config = dict(
    d_shared_expert=0,
    hidden_act='clamped_swiglu',
    moe_layers=[1, 2, 3, 4, 5, 6, 7, 8, 9, 10],
    balance_loss=0.00216,
    head_dim=32,
    norm_eps=1e-05,
    init_std_up=0.0397,
    weight_decay=0.11,
    lr_head=0.00694,
    schedule='cos',
)
Below are experts of layer 5 (counted from 0) of a mixture-of-experts language model. Rows are named router (the router's row for the expert), gate (a neuron's input weights, with its number), up (a neuron's input weights, with its number), down (a neuron's output weights, with its number) and show model dimensions 0-159. Each number is 500 + 50 x the weight over its row's rms, rounded and kept within 0 to 999. Numbers have three digits each.
Before each expert's rows: "comes before" lists some tokens at least twice as common just after its tokens as in all text. This comes from a sample of Wikipedia text that the model never trained on. Tokens count by the router's weight.

# expert 2
comes before: " to", " the", " by", " in", " as", " a"
router:534424533448495498417418495487444555432475463481563539593511480454486540515543410411621574457564512526491402573445482444522646482509565612511536488479537445494531443461446484521445550564447520490521487413501464506531464442545452518454477552476435505505557594417467476529458488459577464513492481478442493609441510516630563437492559467539458560582520499542525535502587577535567489505597507500502460543468536420455523501534571498427535482481494559473481432504539452459546460549463518
gate2:538481482568594412515518530453498478563464383529520380523510425485547532544477448526425505439504490544426621420502444525512452439417508470541511447544484507549448480480522567479511460517451424487527541434507468486435504473522535461453532469513476523601462447464587498525562506527519517444528525472520531547522456506496524519493433405500547578521420456409371438538585485455519400418512430539517542568508480510564656596491452423544469539516555451480553450527479437497514519419506501
up2:560483482574515473506584428503462505570447469531571537458506545519506491519464462514452522490431568459498441495436561449474454378526444493496533535426551513469501589479519420493428497516501484416425594553520616447603438436467479401452512456462575498486595471451551550531524497565532512464469484476506470498531494399541476414595517456612642452456496495459495457520463437502565464398527434506475568469484544440468444527509568484530567530455487538576565472481422481495561443518547527
down2:523529548388420489552506572471581604480489492464544448496507481463468433459447438517518521607508472450525512459551544520395550545508468510437402614456554577402509491516483541492508586458575454538418491506475503443492474559470497505478574506538469468544532570477521518595553529498523626573461559492499459447559476523480579579561478502446552514514588437431501598587515471522430496535536469503503581530461493517571538515444515434488441442450495513489433501626605518549453499500521518
gate3:461486542387445443475558408475589393470471436538479574483487534546371492522455424535487611470550491653522477557460465539443497479483482504637553571487525519488582520493514387468524463527533511434471488570513490462557413459546503502502444450440529565506528549444478552581423571502486465497451474459535465548519469521583463526533592445480491574534456559531469529453461446551483591526424491413451495548465476454524520446507531493535541585425534510418527514503494452531508522481523436
up3:457569505384499510466508506574530461459496388535536486518477516477580523546550508501499520443511526535575350584479500514549556519515493434509559600500514458517539448438437472448521512495510552456491557528488487473589524435480486448480481461436348497545606546450549496452557487587564556560516513509506562572529511578612527470459552556498461516498525567516495527399526476467570451478550433455508423484509510471495571527448463546519488524401592478425552525492507513474593576629538520
down3:507540556458532523422524545538447543554530446532548491351512520530532505557437524509475493511508491433544399493475554551522539463516491500413524512478454482568449458480468516565448510490461560488604520524462482488428555523567463435532544582509419458487444509468535475563497511477497610520534457554564527438404481471576473500510518617446548527507523553505499502498451432485544548468506513567592523521503499411440569434543410503463566449404508454468436431684461429455525590560466528
gate4:575435529576522548521514542430528467485478541491455536479487510487528438452498540514515476529507482526435532591517522479601519479487479533444542551435523498509538579436548551576459428584543483448596508516424484523493441487521508364471524545423596384447579422462555451472504529553570484536527515480490437566524522476558535532545592427480644468456497523463505543536469415459506472430597538530455535612421539492536474446478473525493450551471461408499541434512486567510514411521490617
up4:487434528571466479480458397455573513477547398539469510524526411517548428449542516517558447608477578482511449573541507511530608525508558482488493496397532468565512493495523578530464539564498494492548604512480420471481497501460564447507430582335462457508603527518503527555455430464529535434476563467509501503453470523569519355578543420569535440479545478438518417555499477527464465526507551491460482529504491522576523503506504553505497475469483560618543577508492486577458564590509530
down4:475475565484545434524406545452487451589477468470538560431459482421475530509435550425565418481429507507542437505544391541493500579487543470501466499456468441526528474500582624595531500385498482382545516538455461584458558528500535532525470524521540417542432490508495603474544446511555496505492440519428474478476489434560395512527493558550486479489472580481493431514586513537568446501488524455475628403434652478448455520489471457465525444489545496500496562511502490486413532507537490
gate5:582459486497462570428498515467509410558510432508467505514419437374433484457475423481544590486504459527588579511542533460487504494582541514452491548558468595479542576606517474462458421566454521533406558475431447547473482424633388548440525598563449492443483479554500519402526456442529498504534469546448502501468454549538375495504538447545530546496523551560474539541557488487507452526552495493358531550504501490478537476429507489474546421454517556456469450482493521512459464502558536
up5:491469465583623444443530475407561448471531450499441506510480492508477493515523484490491509534502457548588521534566532493493533539532542599411464584561469600413449440527479483491470459555498563476402442497493450514506536402595394456449513570585431453524457458499471560505561546455556475497492431511432475492488514547447508454486478441551482507506474515628554507548565484512518502478532514462447530479457487503519675432447504609510461467521471563457520504397496534457458450566575595
down5:505522504497537517478561514513474517422446503487489487527462543521521539538398553454558525447469581435578519486519549493431487580375470530501494548409442454410455431597569578534462464499505582550557563480561578472549446483433469447457497551496540459561481524517458526531488473483528592560464434520535432543517512576475498494506413592481486534582425445491475468571465533528473539619589529498574410497584398469517581430515527507553477516596455485549510583464561539562511448521538554
gate6:590550582425552461567528503450506478496525423439573498537534516523511407475502520493457607457468372522425407420457577517583550554595547596433533462480439465512527466471517449499487586527530467521511515487390489519504561494520406479489549384451567420504537508457586469486428531502476549481457497508468449506630473534500510481512547372520480625519485436485464541544539513474496505512471500486417556524514546552503563524465512492503444459443543559564515484469520505543609544434524520
up6:536525544552459427472483452497537457556495406403586464539506455498405474524486441434518474468572522545488470580405559509537476463422519434506476474493514522479473474464503460543608546495492455515418488554483489471555511453586478477515500449453475527541582593519572537472433565441524530492475461570478575489582571545444613477558554490588510595556479432475423547533541552412506476507474515561451586497546503471549556507462579509563537452406580486604496524486479527506608573472434557
down6:459502474521510494420509484517372536529458480445483525432430434520483504566425544455489515486634502472458547542484458479499422499388552430523489527648560542496512475528451477584563453498482455484469462513546554519513526476451480447606500520531486548450529431562556523574440505438510458534568506558506429511463576493486519419553511564520613512449536475470507489514422552503551483471500486459587489534387573471501537480410512496611551433432471398483609499456491559515398461504478475
gate7:634447529566479542432557530498495473495394497486583507457455515532371599468533527502455434546641540498431498474507505630539471474397503446541479563504483519499430485480490510507493536504520506451476483545530456462513576498454618414448548593594441506500603460448422398455507543547504489527523481513460570518532501470576518508485479450456520486495409602558506480472426527465463521427572500478552546499515515498413459513448548480558544514463528489519555489522611462481453479534416482
up7:462491663484435513510441443533504518414513413444510525563459495505413491506500477436545452510572552527490500525445505495521599528460591445498493522471537379540482452482536491565518536558464535594439535372483458461570508417545517456410492524572528440467596581430491486558485504425572486583510490530539493623534508472467524497513451455519450549577454446541498448535511531533465504479501412580491484461443528527529467475546521527568453500477499486500559525479638407481512500484375506
down7:435454471496424465439479465480520424507559454530444462496525431435588449676469430476488533556431527500535489476488436465430510547634497449480526520518470503465565522569526519599582453487488496483454500523527496465474479608579443452425491457517465442544469490528490528530522527514463522319486514515553468464524490450528494496476567459416530447596546429410473515550507420528428505490546435486489508436549513485545453500562492492528467481550423501529577591535394539483547604472513490
gate8:476480477478585530461515502522455507425595519494517605507442623553562522445463525520453487599484435514454541459545469510409465530484500584531495504513498490547531577447434503524603494527563418408562532402534567440514491476474442444546474508470546409444513495470478459453537524502491511525489528527493539418446479508462475497512482428475441498534513450410503437460353468451485459467527429429464496548497588533521449506478609533430610504616420466402513540536508456528530581549480568
up8:499471425561559489495535467431431520499455491514526425462549401511590440428480451464536428471623484543513597469491469508492511462451443538517494411540496533508427477538521531609530486533493434563479500449497578381509531509536484582443414506452376492523531512583516481592495502578458478459477539422575450479523614452380566467462511584462564495497379483481572489541527497500403549439521479554480521534433524520494483478507466421444538507482504578575441488516481518492548520449504556
down8:483552458425488552457442499452521445484508544431485524444671441436443456551541518428548606468545503472554529488352537567503498444576401445431464542437488536619505487526509510469494555462436556494421458553508446449468542624505496556447524551433544520543468492548524477415432482478434582488389412523456477579504513535582506498486489463530528491418517482493518531529519472469521519492494486592488486527488491571461578495507410486532551501477432531516452495439537514459563592505562511
gate9:498482611590498405450510478513405554358540472463591501542577484470482546449484466441421519490568531516441409436401498535508486452562571488567462453565472429520524539532521461495542553572584475444503485545549511516460543491536488451526487490518434582499467471532546454459503559503490445441426458503504518505508574535460537566558536495499482512530445577542567508472482562631588594466470539538510441509405526411501489509566547550532578529492477581474588508440428499481586520569542528
up9:479502557536411394517531487538487464477508506532557560470639354489481490442487482532438558505559551468381423451440514488465440436617438538543592471537446458499554513475494467511541522494497482462483572515528558504489425480481477441511456438483504574505519450521533479428466526476492439475454514538503537578564544514383475576549497508557509436518425558494541428467538500600560466462487602603467457553432478430506440540522515499535499483493559486551600498470431452517567437594560504
down9:500622541539488560487475506586413446594428407510412446573510523464495568423450556490528509540434557452430438593484449534564426504451468485534552560462472571464476521521524526537403489455509512494483478560568477479506454510509458604588526526478571513477454409625520512465498452430542594493464463489493479428513396499529537467442519504532465457539450529500437530456527538577541542551479486467591470452449426594504445489442464585536440426437515582542436465503472525523451539482532504
gate10:603554567507542443448456533464525469549486328452490567646543501450500489513424474554519542492495486471521351527502525524514493550484587559373486474447585471508487408509512441563501520468474483490488488479490481468590394461558531493490525419493481538527509522458442459534463491473510412539488492486438477513469481482579564484446508594454455476512528505592495425531509449461437461522616493439540473502461452544494581520420571456494490531444489546553488410559463458443461580439508558
up10:526524501511507477484479464515498503533457363617526536502459510555466557452440467569501499626567554495583465529448461460478494542601507502451483578465507540497455552597629536565469480532503495473451537529511480510525557397560489500441534468553431457442535455506530457435443497472495524472537580447543503489520481434585443394492518517454562464473551561424615437559460484467528534470524513451421540521515481518618536538425444510472493522418479499494539521465372503544605525522567586
down10:478522510513415442491487521549456499493498453495450427482492497517554519560402532538532494540566473456560545508462503555449442600511564532548407556506539476449468420508494523463448505492398530466559522518501465457419541544521531524489516474506457509560541434589504485448584551510588558394420476481475400486456404589439549483414477550499454512499498496558471529567574500535510511593531475596579445474515373532543532474552503417458483450564429469403419544524550531385491465413516457
gate11:488458475468467564507518458469483553432444588487541458539496469422529498540479498580543531481513424465520541513554571503439499482470429644514445479568579528519522467462393471514527447555573411517470432427465497571489506452577451474556529626558485434431472478476488490521516501476520440452522491534563517485423554446498451506429493548478519541564599450411502452476480523573486508464505515443573416509463528514532496553473510454476576562535362382431452514493571553387536498518527597
up11:551419521457452525452535559445567562498511495507457381525482508410409532526470484473490439467537456463476550526503541462500512485486482515504459531467498526506513497460525505492496560591537562523466501419457610530487509537634591499513531515501506502433507540467557575576475504461574478548533498414541548553335534451585612517531436498546530574501557436535557453566534550522488522525410451490582497453511545526443440379458534544361505555524452468424496456481570479502431517501417509
down11:500511548500390515427456527618554436590473439480475498577562423529494509535592510508559508495521531465498432507471497493431492438470472573471540548444516485494439495464545551426518518435522615554545512600560511549499486575452507513525510495583557486441514522543489497465474568480480595512435560504536623489538492426582481550613492452447589552486464474529486447452488522494640521416509510584429554483534495560468459462438430446481533508483595457470548456515499450468509545434461609
gate12:497548525435464495474569438539508466452489516514510514440486500540572535535496453520476563463587563541524515411564543496584477545634449527524405441487570434463544478503476415532491534544452484561460626478517536439562472406486469499497542516505469505530438555513577417493382523474544544414522521537456527614589545507450453502540575379532511565442444486554457436484467461484567475508486540463505596538449447424508551601545433431438476607469555510502476444469533446505524511536496506
up12:497440549569447498470536445519574525384520477506534443553460581574471536548576584474517430594520571549534486488484447542532574472543537506464534546556540479553521524518525356446569484488458589471459553447500582457486490508464546487529501492479409482374544604425573552556495506481498564514472562510425502581468642461452547470526557460454503562519516489448521597523534480515482522510465473494469513466453618473521460593467515481525520430408448552472464440561550463508498448521424482
down12:604600502461454543518473493454501491546510536561567572457407487453549583521555500455459478481595434502514475464410487515529516390542504386464534486510527526481511495557471572529552553523547532444615452565599553406478514483573469502479505444395571527507449540561444455506518614510441488480452538487508474522519579470422517506644454421444524485445437481552550556536457467497465464431523488512472471578520486482512525434466514580509481490404517522421599512519418420518494511492529533
gate13:505541483542458505379608557507432429460523456478576438575508483459556438407475487454488540509576466487499454465481470600504496492532522595500582485616533584528442515482470505488556480577528529467521497491566540511508445514472559341526588518436477555524454477422479521484428483453451497458476505424541557500499556523537569447543508575485483439519446443519570588415474388482583463533501477508466479553426517497487478544474451414453499458516464566623508438564498464487534427473437535
up13:412511528466440434431527525489471505402582478558549387500490480406441602478477444515582501470490499598575481487492504458461569547528549647533505529463469465503507533476498432552495503537480480424535529421535493568513539432485492418470513439486570558592514502564532483506462546448464474642516473504473442507393544470478506537555542579497544586504503411502464517460532522566520459530481543486420535490468550406565484455494429478463472556596392576533556478506430572521459486521534521
down13:464506467456483520496430409522520441541567467506591456412531445528522442487434502452372488555453478408471503445502603475480505461512462474513547501543436556445489519566511515593597534589564452522506459588448423449516407540497509570509466537574455545530493507556513491466507460516450539551441559529574464486492555483507511547612558541493555481495509485408483478505464463457432524363531394486506594580404486429481516550558517496484506535517539442498606508552484485588482590450458530
gate14:462442529557568409427437570477561472485461506541536499551532570547497519590584488586544618492408536513595456527547533610469530452544448604474570454544520443482510513609490504534494477489438464531542554543463473475580617515475542458471505500448491536604481485474524451559490460465544401503458517463437451470547540534498564452495493484512500541561477605547492538422535532518567503452615481484514500423518524441543550455557518454458560585508519588583538462524486528482566435470537561
up14:520459516517587392504487507503546475480411482521556564560481538493482562600466536411575577571433508448526528473482452582474528548541543583552510606548469514434464557483615474565588562450384457569498546526473393527518488552468584543486502517537540588566518459416544475490502441562567461496508448510527458521558585516551465558461505460569528453487532495543554515505496465472506393488627496563452482460497486455536496543483420447531526570507417519624525490490505537458473528539516474
down14:589583435530488521480552525490561564418461536508513434578504434463451481475526519408435574440487584468428588462506355482511485532498449564518488500443599459485487565516440562401528484448473525533554447504537409584464478467439462593475514497554621503416444486480544427522404466519588526555563500443541474503490546463535398548447515522502459586545513420500521563431465507484513506520475510514516459475467410542514532587468458527531527466458441472450419476511459507476452524398466508
gate15:551518532494460461532484441469492475503517469586520541589521514545457442543488527524461517355453492579567533558480524516542504484469531561481586522462517407540565570487507504494502505479496539507445496477558455465518514502427420543449477479480498504573581442542565406474498504531444483463562539474384504645523495571465602489556589416588518448537434497554363438493484482509517438497446405496531560522500498492479552564597488506492445560366599518546498407463519538524509468465501552
up15:455616522540512472503515451495507502503551445562465485569569478532423537528511483445451519447418478476583493443399447566454499488619495555476518597355418455518466502425550522431507532441587499516477514553551501460500520448592464557414556490485489483477566510443505469555473535432488476576558506433457554519548566408535448496505520502479519438497410477476466537490579567572543563497428448432454541517513600398496480420547437483519511504562542451430540482544386503531525506562500502
down15:451375578506470442519585468468510505493401536568364501457517421521531464471447469450561439490532481478601478477482612544577420498457517475402504531509537549560484500526534501528507508489587391501549573535500558462529540473440387413562558471546528478429489523478440499608514559545462558552487506467569566486506486476543509544554512469538469406483505444537431416544587424455433533549507494531499459598443541545511455499458424456514534491462555434466433474513481507509564552545485544
gate16:459444515521486533514522540455502471447484490461554449565623520434624473485484479625461454582466548500406467481413479516487457539578423535425548514504496410405468515515546627380477494509434514346512516466456524493514578571499483502447462500521514463503491483441438537532498513592485444445463447545501592442504519548584466537498454522609510478529565466466562455438508468533474482451555550493493518490426562570458579514480482506533605451481561573518423485518546521487496545456479534
up16:472453487547476536544498449491403532426430520407613493541542529444474535456498450516505453576446544559500469595358463459490470430503433442452528514490534528575453448430541488525463581478532509416426563560519448517421469517586483522489509589425459486539548461508414436444412500597554518494423455543526589507439472551498501553419489399558561505538523461459550407446493547515435523476550533513534476470472525540486571519451541466551593479503480505503502499431559553435447547445564540
down16:493533500452552526529483454476531448488515539481454443544553508424435536482545479504426564424474506477458407502477504480490525477549492438556459507555621547525568525518433423581548564422419439530483449444554391573570533489448437426528602485554494451450430487545513440470462518478493493552569526507497510528419522548488498484490468395517344522523460507514546514533417529510424498565565470477596461507524458462568563585440505502531536443454408439466453566549483590494409463426505538
gate17:449567521437583456485539383525537574663545468454531516457510547491578536489394501584555446477406374545489493452458435491535543522485531462502520571567395505479527502399430467497540427525475418403483470492471505549603468504485498415541425468514493567407586472507497523459482524511430456500423518497480485537464464493563541505498461458447492452502473464396543504456389451450467464514454445479475567457451534465379454470555548523493592555496478506533485488504477499505493482492551492
up17:536444580512474438435537410397536551465465511543456558543538523507530467533474499480459496474508488595399418462511441466477586472552560523610517517477462460508522450446580552481552545568465496396462515438518514441547426447551495473493398498513483596447627466508588474475508436502446471523510508474419505569399557446507527531546597547565465513533510523550588538426473452503442387561501537559467520497561536499502457404521563499507527528438446589542492539504484422529495416505500453
down17:543417558463453537453577460483416616510535531490434484536479399478484519531546464479467475433509469450560477468460519559486503503598431516464525550559475505629521442477504488455595494492558503576504486543572425490527447443422396500527467411504543490464435424542406540488481484525502507447538517634456409566473516482570498448502404481453475543470486488573576493477466484422530525561494526540491483443508545570369568466483448576500526577450539566526462450557549465509479523487397495
gate18:485544436366417481444498408497526497344510492484493395588535522524498560488404453389532602443464493530525545547386547516447548448562487522534523484533479546504550538495425448466494505484471523562402523511472437520499531565578437508494514534403478520480497525529466518428483420398534481560537548420612480533463544414551489526481481414597498501483544480546489525537568525528544514557520554533479444443509500424530488413569508511483513545443446510445538539435531555479561500557495480
up18:493547456433579434404534413492505507446507435444574455550395593474492578508491468337516547476393532514518522579396479480495536497517530537453537614507499501514501527417467506585509552451480584537444482526435473506418557542649454476478565507450434498523516497478503462457530520444562507518567459459478434464507577510536516522465458439549483510486439492560522448544543445554527465550495499504484500462474533372542527435473488495544556541406508519510497525398584577466470522521567529
down18:560552489540538470435529585495564536458512489454510531513457586563500585458457582495504525564502537524456477466554476455460544541454514494467574526453534475494532473493529447433426488503487599531431566479555544486487486505408576535496575566448445522546485496443488547538527460598590489483528484466450492464526500505529556538371438428474447533513464391423459501472528402547532494568455586541584465504591495497512570395545456471516608518622591455547446559475586556512467534560460549
gate19:472528444479540479486490569471468554462458428528529464522505524504459484494529440353555550494596451435544432529493443600576558500436543483604448569467497525478543477560566477458430515566527427513496560530403536442544512417526435534405504548527522523510529581502455482555578454471514552534523526372557472535503458464583529470519464509491573486442408544513565470443547557519553422509499546546527428525535444449421563420585506555488541528490420554477478536500532391513528549544423541
up19:478516448450476421381448495490475535503511398434593511545552548397503498497408426389490536471578590494484500513393440536500544445486543501472506530541533441490493554476514468484487566542512445469477489480500563410497538508562436555468519457423490586494459545516488533601596499517611567562580480458507468611420588480602551464500507540531463506517488540528629478488589522561542457585513453521470456511481506468484495471515422515516570552471512533457490442488501455456502513623454499
down19:500575491503491540436501407559532552509525468531459530480503543505517567490448570476537510592479552551512510546495264448486526564472494485469512524447589503429508469449507470467525570557478575467463385504560477449474408459514522534512487520452412568527529458418514553519531445497522510489503526563437464494522517510506554584334448551540486516534519439516510550476489420550490477652486497518614461468504461489620492538446452497563508525533465499534458563479552527518481514499584462
gate20:452504506437545532459547489472462510470485494546502478615443436526414520480432448458516566505498468535421555516548477465462571514501525472373468466439576510507499554593545532486526427517510484505510432509409411410535499495489572486445566572523591534533542472499504564542501496539498538510513481419538519506468455460559516456587441494449572426436465635501484524436496482478464379441535456513511489571439476504561453584398426577480428517380491464417491522421508498507572431522575540
up20:549540533432466470461511504554475512413503468477498458616459487531451505492569447392523580603562454521418518511483439519465524469501541517490467432510535469505439497470427475493518469503525484554620408498425475434505503621447539454493576512444494529518516463429513497494420577543518540446436436412409489448495549512439492519477432405497473481451494535552502588536469492521629406457626446510554472498477534514556435511490423549493516476484436573480555456462516568449608409487496516
down20:404444501547444589541426496501492470506533524466538508456460506529512430511498519509416472590416490566479488461440535573488580375510457535451469563587520556468449501401511535624445591494537451525469466559503514430424507506492485390534624525474486459605549550498476535490509510470530507484399426499508517564505511489522500580479473467471380495495420502514460529509522469507521457586504571488507451470548453507525500476580498571471445443463471530520498584588493460414389480421541584
gate21:558493554479561539436469399476459455414573450485563515559493511520515455488524519418570443483351525408478504449435519496433572554597529523559465551456401513552537650472457477534534498533439496478458540598412439491449537510491474554453517527438497527537604548489519494495493621529479467515470502461445551549574578562534496462451540521565536449598492452488492499433543510507583518549399520545499442558552528532508442441488502462478516446509448586499489454526506503529494495622478515
up21:532555554502547469458449497557434438595530387534514499518454498495469434527554506441563507474541558376439387512475538437403553555569515557473562498467414441535517546511444497587477471494459511431403504572474431498524436427556484507461485514524437457459565519453496522479515575538495531583506530517522493543476445517524383448472639564548478437571529390561436463465583486559517486508508506509553502610590531447510535502473571424429550485495497521513479428489501427472511460518542486
down21:500506410554488514466573571479619603498453561419473505447489547581459405545382519617447409523569529604502570541555496552533553469453512435486503454490481454498470436547499513462418436505508453490505508394416492477448488514558516516504475419523414462515500429554443532509523474533497489508456482530506506496442525530422469499484547501424374448525523511505449441547525557489418490505519539376423518504480570510445490486590507510434521556467483608547463404488519519483543515477437425
gate22:537490535431403438522457396467460503400553493542496544508547471508470509489472440470408508446575459586589559596481472429513423477523492523576478444595563456448575497526482486520518455498560523470413485575536531524591491495496395459493427505510488452560500500522454507527473569419490538569533530601449464625516551456492520574546581534538532476504487593520503508514399532570479491491566483574447534517471551497515468491463574479514484516511486573504602482481450418557565398395511477
up22:637462603589480498518453436512480560432456502474509538562597506491550446367450580458527557514425612557521570569488485526462486480545519570513491493506584523466571476534508425545539593594510506548494432559506480502419489530475471496559476436449378469535582506406501501529528478493432481532422489531479535599523552470611586541516547510584530552419546515571526475529509540459514512485519528536524574498448557447502480521472528453564539489481478511564516367503524528494560492500518493
down22:501471534613465556601543508482480414454445551562461545490445495420476517440533546482585405503444508411460418438428452479622469378579531450438541438476507547512405518521554501524518541471547514447461486521455499417431504446477459497434465496520552541509479529417510534526512544491510429484520480507427504495499491525480429500601464454472567588493423443599525492597514445483485509421487498475475476481473601462473493567424507414542422512439426509500564477520523422500518379458510483
gate23:448592471418442551464409564565441534511514432397518490525435504498452532484493464529475535425558452469444545497510518550433489558452506534446465553442540526504492418557416575493440451515435486535468529462540366573540503464516450496464533540454554435430541521425499416503426604420467548617488479458620529487517471587430520453471478511466520462526565448437473488463486518488541488464578539440515491596515481563567550537577498529454575523436525412480502547433477493511524519556556578
up23:627482488481469489488492544506467529460525522538493459562345488487494495545483496617465467487442492505444540593467545572467532507503510564482502462486541477545504492524446401557505448461516410557505518531552475612485475540531516442547561492363475466493498557459619535602546483443544517635478502458535517431477546481500474424517495435465545483494434455490568506434466494494492619479531461531499548575485421495557479504520436591441576490500484398575480583485462401575506445540529520
down23:582427492424459503489403454531401520444514548518440467558487497429532555616457522552536430569518528484553454588426542510471558497442500531604533461578519470458449442509472411510488584450541512482587560477451559416554449522424451454423528566506496530603537565521442511515546537582547505591470617548449483507490501489490480456596503456502510477571480439516461487532470509485467496463556562505619538408457387519519481485508453455512504436446549507508498512465557545504491554451586461
gate24:460491504463488543490462547446481518526436606484548491491613484432502534414459446554398481588524494462525551449445574393545451500526509554490454493536457514537466508488428604530507546518435452406434468401474466474520556487560499502482466490508488463498553492448487473576431492528532414481513503450453396502512412464589482536502524579555484559530496435485439563499486489581479527438465594516540567500462532440413510472592537427467537476534432418583490366497565485567519490445403542
up24:536480530480553523506441577497396556408529417430489462579581449514416458412519438406553524525536442489492433512517443455588494493457483581460438443547456426571540412454440579540565470482483453491522494453428464501490429416574505478489562472486481449541518542560460475495459527493488465459487535511549499463450364594477432621546492428453520601508524484530458553510487517537421403508513561452557527461432568438524548480484499488566478578459471411463531447516526440523532486501469528
down24:514481420500545572531550480464511512476515538559413552492539484515413411509475511419488496475613460507514463412508497539547577497564487440565538455556471507451438515515460553586496439478483464535455509497453399541487451538487524485564602353502468476443405481553478430478588489499483451502452476461490524565410476535555484535571554477546463458521372523495415543624421518450536487502463452450421469338479527537497517459515474504506578422506487463520508524585473521530468572562508488
gate25:568441463558439492460534461499572545490400436433468531505534526566453472585503462474434584449459431497551501609492453445518465517437465415510488474363579398479491406515462478451459582532536526480360522523453492449562433458562524390382477547457589486442563467557528491525516463501521476413446549483492474528513489483515580567522462476456474505470489501606575459485573427516480434496558503479549469580511537475541437506524628493528485515518497502475464438495509470472473527568509536
up25:494466481565457481498540517449524525557520439490513448561505469395445517438473408422526498411528513470524500529533563438511373486473544526492468563513458516493494460430420501578497530571496525546561471533471561453572533475451508515474511532599521402494466437577416512489517509572474531556513616555481536621456423484475542510580484480448509498609512433508453614495495549534468419466488539435528485528409500478479535514504545417466369581457515499381509533374476551535537510505494530
down25:454498578437564452482534416525423528568550544480420542452553557601500551430564487516563502540528577426517496540514516543534611522495512557475548443504619539577569503499433556498460470541521484634409471559463540490446548476399474548496512572530447477452545576463497530613509455534527519517534519547510445609462509483526572434388454505436479417449490441492544566532458532500481552582514528498511481498583498489433532479512491505532479511535440541513411561569574515458422537442482498
gate26:584525511511558509445491487430513451366484459500561527556515535452536561505597536492507581488528470490461413587514455456474505496554497524505503500464455483505541581494456551518546464511435469390534551517549425427480505471639482447452540479445414487451490465465472477532561439516599486502543485441502467450612498501488486434455560496498524450474624600533435598440465525626564453450510497523453520524490526492573548549492418522541391520479504502526606506516469517493578415587474466
up26:524480535488596483505543434497488426417503446516570564553452524475567577559529570502501558504565547513476461577530445518553555508520579477507493482502500534565468476509548413519442574541494459443480515554583471468506522505628572440480590488453441510445570430424433586503568521521541515520563523471478512519599598487481527464521562431503547450481589538620499534468468525551468467555408513604503548579428548496544538573523523481573431456516562455541508608506471553487490415560483545
down26:465446516493522456562567490607562471408486413474445522467515576569464549467544504529553441546418470523553550488535548488524571460487527507423499466502473487519484569506471449491525564490574512517475508518554525582541443557419565550585398473489556462596469555494525512505390478520421517503534429426520385489519589443428434462391392546568489509500568497577539536487500521466499435537463506586591448499514520468515437511487451485526528425479452589511504586599549516452445477469497568
gate27:595476537527547545436492465496496365561547449509546578447544515483536506573525536564439544516487537582478529576480548480471424430536387439501571428468504421565457614459562510554508500463445501446499422502529541473488486462518490539478409444425562504531602439442558521524476361457562468517411533552473438544564545474544616565542519450538515485526426486496524457517492515479454446492435507524429523515465467511555503498509616475602497522520495546550484532469502449480579504591493442
up27:619455484492512611495457521536576428495426470514537574522457587500543530497568492519427525490552490556514482502432485489494493555525481565471542584476414524486513511383453527461519488519403517501574491563486502573479499471604504454435487558415507499447531450431557482616545477561530479499508416557469512478569559477647522512576503433552530539516478500469595541553461456446501522491472444480361489491467468468440562513517553490617493569486496512518561467531563469378570552537493488
down27:464546428536467507449518635514485465417487528473531423532394467436504463481531559608517520492527499536506539526502441459503532535487511474430432542526533498517416514474489561518564469553488511554519452498468504638549537463589457394489480480497419439448512541540458557640553545523452575538505553469469482464418429482544407530612534480547487546396539543464520521473577490494488504325521420531427509525472497499445518476554446549482522537516524487453521463533511450446485446483406571
gate28:581467460476565569535620400493542591356558488468534472453540524496560426463491448495457441507483467487540535506456477502500530526480475507529533429577531479508453429559444540378459460505487478425496462572441535528480528549508496397453540541416438550444497535460517503587530453645412541467461506534528596461559525502459568547496528486504516509539459469498508458496484534464465500489538531472583542486429553531528577643463539553460498521435504452552528559414442482497594472504600511
up28:496471532605610506512472438490506441608498420460543468497478591502520489461448486455471573538475453547433495495599476467511495462478433425537451484449457563553457421570498475575556478479471380502474466497525391497533535507583520397470525572460518570524560461507494436487401547530446426433434522410462517500556460484532535487478552425506518481499436572432435531443505524499542440452557465508475499584519571429512595545528496582516484562493419598493513518473557495532529400445532570
down28:497460482586656482457531563453494425498506463479609518611560537412595501509567456477512461489413403526492485547575519410467484446437469496484441555460448585460463524459461523486453489476606546530446468498413439479507455499570416516437493517450501462501505583493440385570460486584509438507527530486498516438537560554421562440446503507486417555488490485426499502460462518429532504403459436560525534531552520521402502510501528503513554534515540547576479442482494513531499503530506628
gate29:594503634405511493511499506486604568611576416457505538512484458529405531459380510477516511473409513430560492511578474418572484505541499515515605478446527535524526515493445517496585466474507471486489578383465496545536485405556521463525519522545509511501480533490478495525383398487445453513482461506542463577504399518583487604555564432392483485498427477467459488480520561519488497442603488442520496529454489467512558516529546574492531503533415468552568446474495464447560508493533451
up29:574447491439505502510485568580520499578526416457540496387470472456416455418393502479540471497421522494549448559613534455461533508476582497442582513532474523485477563409482547548492454586523500527491541489454542541540448500608506492517529501505514440501492561516577456511518407521522487506495567546479465575452413488617486556497596455463449470555452447517499506575502440473470513477497457562508546538453509432561450579544576506596459404551486433584531481506457440502493565632535454
down29:552490559508510415555545523488382454429547531471545429442525481527537500437509415467516563544605535462544507597530540465392494445551548459580479530597560438531568447452554506494491486476454505523544471614494503561553497534518500530662506560554558425479478558426538550504454535561485547459496512469458454502499512450505424488431420481610504525487460520518573479502591531558548478535488526511462543502565451439631514525494475483475458559444464525474420566532575453491417531499439487
gate30:465466483450541604540393586517494489386666499526516510642461463386537449455410449515521512463579529492452553461502500474446505441509517602512484475472588477465472572435454493455532483562414367438561515434480518468437479475471441525487491460527415494434541489500538500567466452450434525548415444501538501554418507469532475445505471570543488556528496564501511478476415492504491466525448539416526548578471481465507546498474519494431520501514536494394487425461452480586500510555516477
up30:486460467505478496470430521462567524415619508544557519415485519432457531560490464550484466455531449539470411469511506486595522548578527509475612615547504536533509517485528452563443546564480421434424499412439551541510456448620453459507530482509455490452601476356499516524506571390475574532433423558477506520444534527454490518559543517599538531562390450507463566479459453502497488492532436498566499520415531508434506485502570492486526510555426520522502414495523402550460463530506486
down30:494450467608523493548441498515548473443447443448538456510490521515441574566491527588528504591446587524499489487528492523499556498485596461452504513487527477366495487521506481530439545553563481477533597432412588518526554491485500416476524431464561438605479463468322480556567487482516504635440422508476552509472526497467532433442437535512507529522517489454455579518515497507540462480487452530581476453543491597506448476449378565502428530549485579422460479512457483508461461396494492